Experts of a small language model.
Size: 14 layers, vocabulary 8192, 35M parameters.
Experts: 64 experts in each of 7 layers, 128 squared ReLU neurons an expert, 4 picks a token, a shared expert of 128 neurons.
Below are experts of layer 7 (counted from 0) of a mixture-of-experts language model. Rows are named router (the router's row for the expert), up (a neuron's input weights, with its number) and show model dimensions 0-191. Each number is 200 + 30 x the weight over its row's rms, rounded and kept within 0 to 999.
After each expert's rows: a language model's description of what the expert responds to. This comes from a sample of Wikipedia text that the model never trained on.

# expert 36
router,210,154,166,215,234,185,189,200,209,237,198,232,213,218,158,233,231,241,242,144,195,177,235,159,207,211,197,204,217,164,146,207,213,239,162,227,161,187,206,175,222,204,210,202,179,217,255,209,182,215,142,176,221,157,224,164,231,227,212,143,209,225,173,250,183,208,213,233,239,194,178,210,204,172,253,188,147,160,221,211,228,183,145,171,248,219,234,187,234,267,116,190,140,211,174,193,216,238,173,223,218,167,238,242,221,216,214,164,190,227,218,213,189,203,190,235,199,176,163,198,225,153,142,209,230,220,188,180,239,245,158,143,244,207,182,198,186,215,230,172,180,208,202,216,188,157,196,212,186,148,217,146,171,229,221,149,165,244,172,241,146,221,225,179,178,202,184,204,193,164,205,176,184,159,160,211,233,211,244,202,150,198,202,227,205,248,202,227,235,165,167,217
up3,183,184,173,191,169,189,200,185,175,212,202,167,167,176,195,166,176,222,162,196,193,212,165,155,166,202,189,179,236,210,204,192,209,178,225,253,196,196,249,228,171,221,231,210,207,200,209,156,182,224,241,222,249,171,234,233,96,171,214,225,223,191,187,134,182,207,227,114,195,231,254,258,181,167,232,190,189,162,212,229,144,198,177,196,209,180,154,178,179,204,194,226,172,162,181,202,215,204,171,181,215,243,212,149,193,159,153,249,234,147,176,207,168,179,222,175,178,214,154,187,201,167,210,223,238,234,201,227,159,200,210,261,222,205,187,198,149,163,161,141,199,246,178,227,153,218,244,186,207,169,214,210,173,222,198,231,196,203,188,118,182,162,208,195,215,193,224,204,194,186,249,166,232,180,169,233,180,176,210,189,199,217,193,181,246,223,187,174,235,276,191,259
What it handles: First capital piece of proper names after commas, pipes or brackets, like Po(kémon), Ta(ma), La(s Vegas), and asteroid designation letters.

# expert 60
router,159,199,185,158,201,225,174,241,205,143,147,155,205,187,229,230,229,162,193,200,182,257,188,154,221,186,197,224,204,182,163,249,164,217,171,128,224,177,236,199,197,222,166,162,155,206,203,266,234,210,171,264,153,248,203,151,199,150,208,196,261,193,144,235,228,172,214,173,261,150,136,182,177,227,179,176,204,210,188,182,192,201,187,188,246,139,176,177,182,212,210,169,240,259,180,198,181,190,218,149,137,234,183,174,235,225,180,219,180,161,228,173,209,194,186,213,229,198,188,247,238,147,170,193,255,206,179,223,183,224,209,211,199,230,225,200,192,188,198,212,225,245,177,214,204,218,254,188,187,240,228,204,169,182,252,167,189,186,212,205,179,180,214,173,159,178,181,237,128,203,182,216,204,177,205,192,164,197,176,191,213,219,210,172,229,212,136,205,192,163,227,186
up2,193,199,144,171,260,208,219,151,182,192,203,176,197,213,225,231,217,224,213,128,230,199,197,178,196,207,227,189,210,178,202,207,219,171,154,185,200,221,186,213,195,181,236,177,213,235,193,124,189,205,219,201,186,222,272,197,227,200,199,237,219,251,199,175,174,146,203,213,181,233,249,192,242,157,266,230,227,162,207,208,182,227,229,221,229,195,194,150,250,198,200,204,222,192,233,208,207,220,174,250,230,210,208,218,219,168,220,201,261,213,153,250,198,234,280,173,220,235,223,234,196,179,159,238,219,230,197,198,225,229,175,184,197,206,175,180,188,190,187,223,221,162,183,245,185,233,159,223,234,208,159,207,194,183,231,195,180,170,185,255,217,198,176,219,119,190,165,225,160,243,235,198,202,244,207,255,236,194,193,206,129,143,196,204,176,221,167,145,280,215,210,244
What it handles: Pronouns, relative that/who/which and conjunctions starting a clause before a verb in prose, e.g. an industry that profits, he had, it is.

# expert 24
router,210,210,222,252,162,229,217,210,207,199,183,244,245,171,203,195,183,226,220,205,165,195,203,239,192,192,259,190,211,200,217,206,174,181,255,251,218,191,132,193,202,180,221,193,180,237,233,181,188,194,284,198,204,186,197,178,158,267,193,177,211,256,156,185,222,189,216,227,210,211,205,151,210,209,199,147,214,200,178,199,181,185,212,226,219,214,244,244,190,227,175,169,226,229,210,179,280,179,189,203,214,167,231,195,250,203,222,237,263,199,185,195,182,220,174,156,151,220,210,190,211,219,216,224,177,207,181,206,225,234,208,209,203,241,158,170,226,187,209,149,226,181,139,187,171,177,200,277,238,249,164,243,157,246,202,166,223,209,227,232,231,216,176,179,195,183,236,139,251,248,215,271,213,191,208,178,165,198,196,206,154,197,136,249,152,232,240,232,200,232,185,218
up1,148,213,183,120,157,210,169,202,230,199,204,199,178,200,164,175,204,167,165,157,161,243,227,221,212,219,195,201,224,216,236,221,178,227,220,185,232,191,177,236,169,218,212,207,207,214,234,152,283,194,191,226,157,202,185,222,228,220,152,189,213,194,202,226,178,163,180,211,222,208,218,200,166,254,220,252,181,258,170,226,205,267,219,168,224,284,248,266,204,191,169,179,178,173,194,204,225,193,157,224,171,228,212,173,198,201,232,267,210,197,179,186,206,156,194,225,212,191,163,163,242,205,208,144,157,157,183,202,168,206,137,179,179,198,180,184,154,184,158,198,227,225,196,173,131,235,127,200,177,217,181,166,197,224,254,195,180,180,184,258,195,196,187,272,155,168,229,212,210,202,216,210,213,223,189,229,177,198,168,204,201,198,216,234,165,164,240,168,186,185,188,175
What it handles: Letter fragments and accented characters inside words, often foreign names or long English words, e.g. bre-a-thing, G-á-lffi, amp-hi-bious.

# expert 47
router,189,210,192,206,203,188,241,181,180,220,175,206,246,267,218,195,249,181,224,234,244,181,226,191,208,247,185,170,157,194,175,148,213,225,162,202,125,138,200,223,213,202,181,223,184,234,190,197,193,187,184,194,210,218,240,169,196,243,241,183,150,249,204,240,239,249,228,238,192,190,173,167,244,206,242,170,199,163,135,227,247,211,237,251,162,231,261,180,209,162,173,215,216,215,127,189,207,205,158,159,190,169,216,211,206,187,215,157,199,174,188,209,196,222,194,185,234,208,207,166,212,209,229,223,221,204,177,181,250,198,173,204,184,233,187,228,178,186,201,219,177,167,198,174,218,183,215,194,147,144,192,233,211,258,187,199,229,236,268,227,169,241,190,170,241,160,231,179,195,193,252,149,260,197,211,189,238,225,198,217,169,153,221,244,197,198,190,280,194,191,152,204
up2,211,182,251,222,220,205,195,227,212,199,198,213,154,159,185,161,178,199,202,122,161,213,192,143,207,218,255,161,180,157,245,177,221,239,196,205,188,198,201,232,213,228,177,224,276,229,193,225,220,203,202,200,216,226,196,233,183,227,193,231,168,196,190,154,235,158,193,234,193,197,168,205,194,227,222,211,237,182,222,166,201,167,207,231,210,199,157,202,196,187,133,176,223,214,183,194,243,201,232,175,208,178,230,209,217,243,219,200,173,210,170,226,249,208,218,175,200,177,176,168,167,157,241,198,219,206,168,170,197,159,168,233,282,182,117,247,163,207,173,166,236,279,188,190,234,187,197,184,230,255,171,207,276,219,213,205,205,183,216,183,215,239,207,244,202,208,219,213,209,198,191,213,222,147,224,191,189,220,178,191,176,210,214,152,122,249,237,135,197,193,174,274
What it handles: Capital letters starting names and country codes in sports tables and biographies, such as JAM, ITA, GAB, St, Ivan.

# expert 61
router,250,228,253,207,246,198,207,222,227,165,183,152,258,219,236,193,202,229,214,197,175,223,170,218,173,249,206,226,179,197,256,233,199,178,197,252,242,198,199,174,201,242,230,251,213,238,214,219,142,177,193,205,207,197,275,172,154,225,222,241,185,199,218,174,235,227,248,252,215,243,197,177,207,197,244,193,186,194,205,213,215,192,220,216,137,182,249,226,143,139,197,200,183,207,172,174,274,152,208,152,212,193,220,245,185,196,195,112,237,199,227,206,233,207,211,199,172,204,198,170,175,207,240,243,218,190,251,241,247,208,215,254,206,201,159,177,249,190,207,148,230,207,174,239,166,152,218,224,258,212,155,212,180,214,231,160,222,172,189,196,198,203,174,202,205,223,176,167,195,244,215,224,215,194,212,131,241,179,212,198,160,193,182,188,207,206,209,156,189,207,173,234
up0,193,171,235,185,191,208,253,221,191,151,190,219,232,227,210,242,222,180,166,231,168,221,185,200,159,185,115,253,227,222,200,200,214,229,204,229,134,215,283,208,227,185,143,221,227,151,220,241,164,208,178,284,186,219,191,171,207,220,200,171,183,209,225,186,192,229,191,192,148,161,156,204,171,220,193,185,207,171,203,209,185,201,190,214,176,181,170,151,189,182,212,223,206,213,135,236,151,159,195,201,145,164,210,169,228,189,242,225,216,178,144,194,206,185,234,147,199,201,193,257,209,193,206,217,170,130,271,173,216,163,242,244,169,172,231,226,229,210,203,239,177,207,174,178,232,151,271,165,236,198,173,186,192,227,183,219,244,202,214,188,144,166,164,161,194,243,170,248,243,218,190,204,163,199,195,189,212,212,233,188,204,231,198,183,216,201,210,179,174,198,212,183
What it handles: Consonant pieces inside proper names of people and places, often in tables, such as Kir-s-ty, Suth-er-land, Madawa-s-ka, Uru-gu-ay.

# expert 33
router,186,204,226,186,234,181,225,196,213,210,247,195,217,158,245,195,176,230,186,184,198,183,196,219,238,218,150,121,185,220,210,242,205,172,203,200,218,220,182,169,174,221,156,235,283,225,185,166,219,187,248,170,180,228,205,236,187,251,179,207,151,234,219,214,172,131,183,264,256,212,234,158,207,227,158,203,203,168,216,208,220,190,230,216,188,162,222,164,172,261,213,173,270,134,224,190,247,208,251,238,179,158,155,199,218,153,180,209,210,230,195,217,205,195,170,166,227,192,211,186,202,228,240,201,215,167,181,206,162,222,218,183,207,228,178,198,216,154,186,183,188,238,199,194,222,226,220,151,255,110,152,190,212,174,201,204,182,226,218,148,245,222,214,177,193,223,185,205,220,232,228,198,247,160,215,239,227,186,243,231,133,169,221,216,196,206,194,220,179,179,166,193
up0,178,215,233,230,176,153,196,191,186,201,180,218,183,207,180,220,177,173,198,160,172,182,203,187,206,184,183,208,173,228,165,268,165,192,171,183,198,255,210,177,187,211,259,162,215,218,216,217,174,250,218,232,199,229,210,201,229,213,206,247,192,163,154,193,182,239,154,196,250,186,186,251,224,206,183,197,176,253,250,222,189,176,141,168,175,163,222,177,187,254,173,201,190,219,225,150,254,149,200,158,152,214,160,198,155,193,196,227,231,237,203,161,189,205,147,234,228,217,187,169,154,200,207,197,262,164,184,225,140,228,202,228,222,235,169,210,203,261,117,196,165,222,188,271,225,202,178,164,220,180,212,182,217,235,255,200,181,202,168,197,189,210,231,229,217,260,183,186,211,219,209,219,220,213,163,200,222,207,181,200,192,211,198,180,263,278,190,197,157,195,274,192
What it handles: Middle stem pieces of longer words, often after a prefix like con- or re-, followed by -ation or -ed (con-cent-rated, infil-t-rate).

# expert 2
router,229,230,149,259,184,175,222,169,214,183,242,189,238,225,225,182,226,252,207,224,217,168,166,226,137,141,160,252,199,196,204,168,218,182,196,235,217,222,193,205,205,150,183,163,191,163,249,181,202,169,228,168,202,257,239,254,188,160,201,241,174,235,266,253,231,196,232,163,210,196,201,130,180,177,240,235,186,197,197,185,225,223,222,245,200,184,207,201,181,185,195,203,214,234,140,252,237,138,210,206,213,214,234,218,233,260,175,202,163,233,192,220,186,185,239,166,130,202,255,202,187,235,195,233,230,172,188,198,198,167,216,237,204,228,172,180,235,195,246,232,203,194,171,203,178,186,172,182,198,239,214,218,211,226,211,159,217,169,218,169,220,162,142,213,199,186,212,191,173,253,208,200,197,141,173,168,222,229,246,159,266,214,195,169,193,177,153,207,207,196,188,220
up0,227,205,190,198,235,183,164,189,178,238,181,248,207,237,178,138,186,202,247,194,235,212,225,245,212,113,213,191,223,184,181,221,185,219,218,213,214,228,242,180,194,171,103,214,125,181,236,199,224,192,182,221,227,186,235,206,166,294,215,163,210,228,169,227,236,144,236,178,211,154,201,168,199,150,174,184,228,177,174,179,228,183,189,180,245,124,147,211,245,231,230,203,180,213,182,226,219,182,204,156,237,227,243,217,146,186,169,228,246,207,236,208,212,203,214,224,212,138,154,194,181,223,224,228,236,207,190,188,204,209,183,198,240,155,168,221,199,232,244,224,212,193,178,202,228,194,226,173,187,203,222,211,200,230,174,205,224,248,172,228,181,225,219,213,243,171,219,161,140,249,161,188,204,166,222,190,205,173,200,199,192,208,218,209,197,221,204,257,222,177,245,164
What it handles: Final pieces of proper names, both places and surnames, such as -ford, -ić, -ley, -ville, -ington, -sson, often in tables and lists.

# expert 34
router,249,214,125,247,197,234,213,113,209,248,242,222,248,170,178,204,236,243,258,233,214,133,116,225,163,157,146,197,195,172,238,170,201,151,209,228,203,212,150,207,200,181,187,171,161,225,229,209,126,202,244,176,236,162,199,218,252,156,204,203,199,223,205,159,205,199,229,227,216,188,200,189,204,237,241,225,174,173,207,147,217,195,216,168,187,215,207,213,192,239,181,202,166,189,162,232,247,184,197,201,182,162,217,225,275,224,242,227,220,211,220,224,183,251,225,186,205,195,171,148,173,187,197,236,183,236,177,209,233,230,191,198,225,197,170,160,241,208,203,196,223,157,174,229,229,170,181,222,151,227,173,199,209,197,258,194,233,207,227,169,247,212,159,214,174,203,189,253,200,225,174,187,215,176,234,207,218,161,178,214,197,188,229,195,180,228,168,225,202,167,188,200
up1,218,182,151,218,156,151,173,201,237,200,198,209,195,156,159,140,217,183,191,217,158,170,152,272,223,218,196,147,238,160,182,147,217,204,224,189,163,212,219,233,248,216,217,185,190,151,234,276,205,201,181,188,217,169,199,180,233,179,181,180,219,185,224,241,205,257,214,217,164,216,141,184,200,177,188,169,237,193,218,150,194,220,180,133,227,226,195,220,217,276,227,200,168,209,158,207,269,233,181,186,233,144,186,218,217,214,177,177,190,168,228,212,197,178,193,195,207,191,166,197,240,148,176,185,204,193,231,163,194,225,199,171,262,196,203,192,210,208,174,234,224,209,193,223,144,158,221,243,174,217,263,171,213,230,255,233,147,193,187,174,195,199,155,194,251,181,225,197,197,173,195,187,254,261,217,166,131,191,208,208,192,192,223,208,175,209,181,239,187,230,192,213
What it handles: Early fragments of capitalized foreign or unusual names, often second pieces, in species lists and names, such as Chu-s-quea, Mon-astery.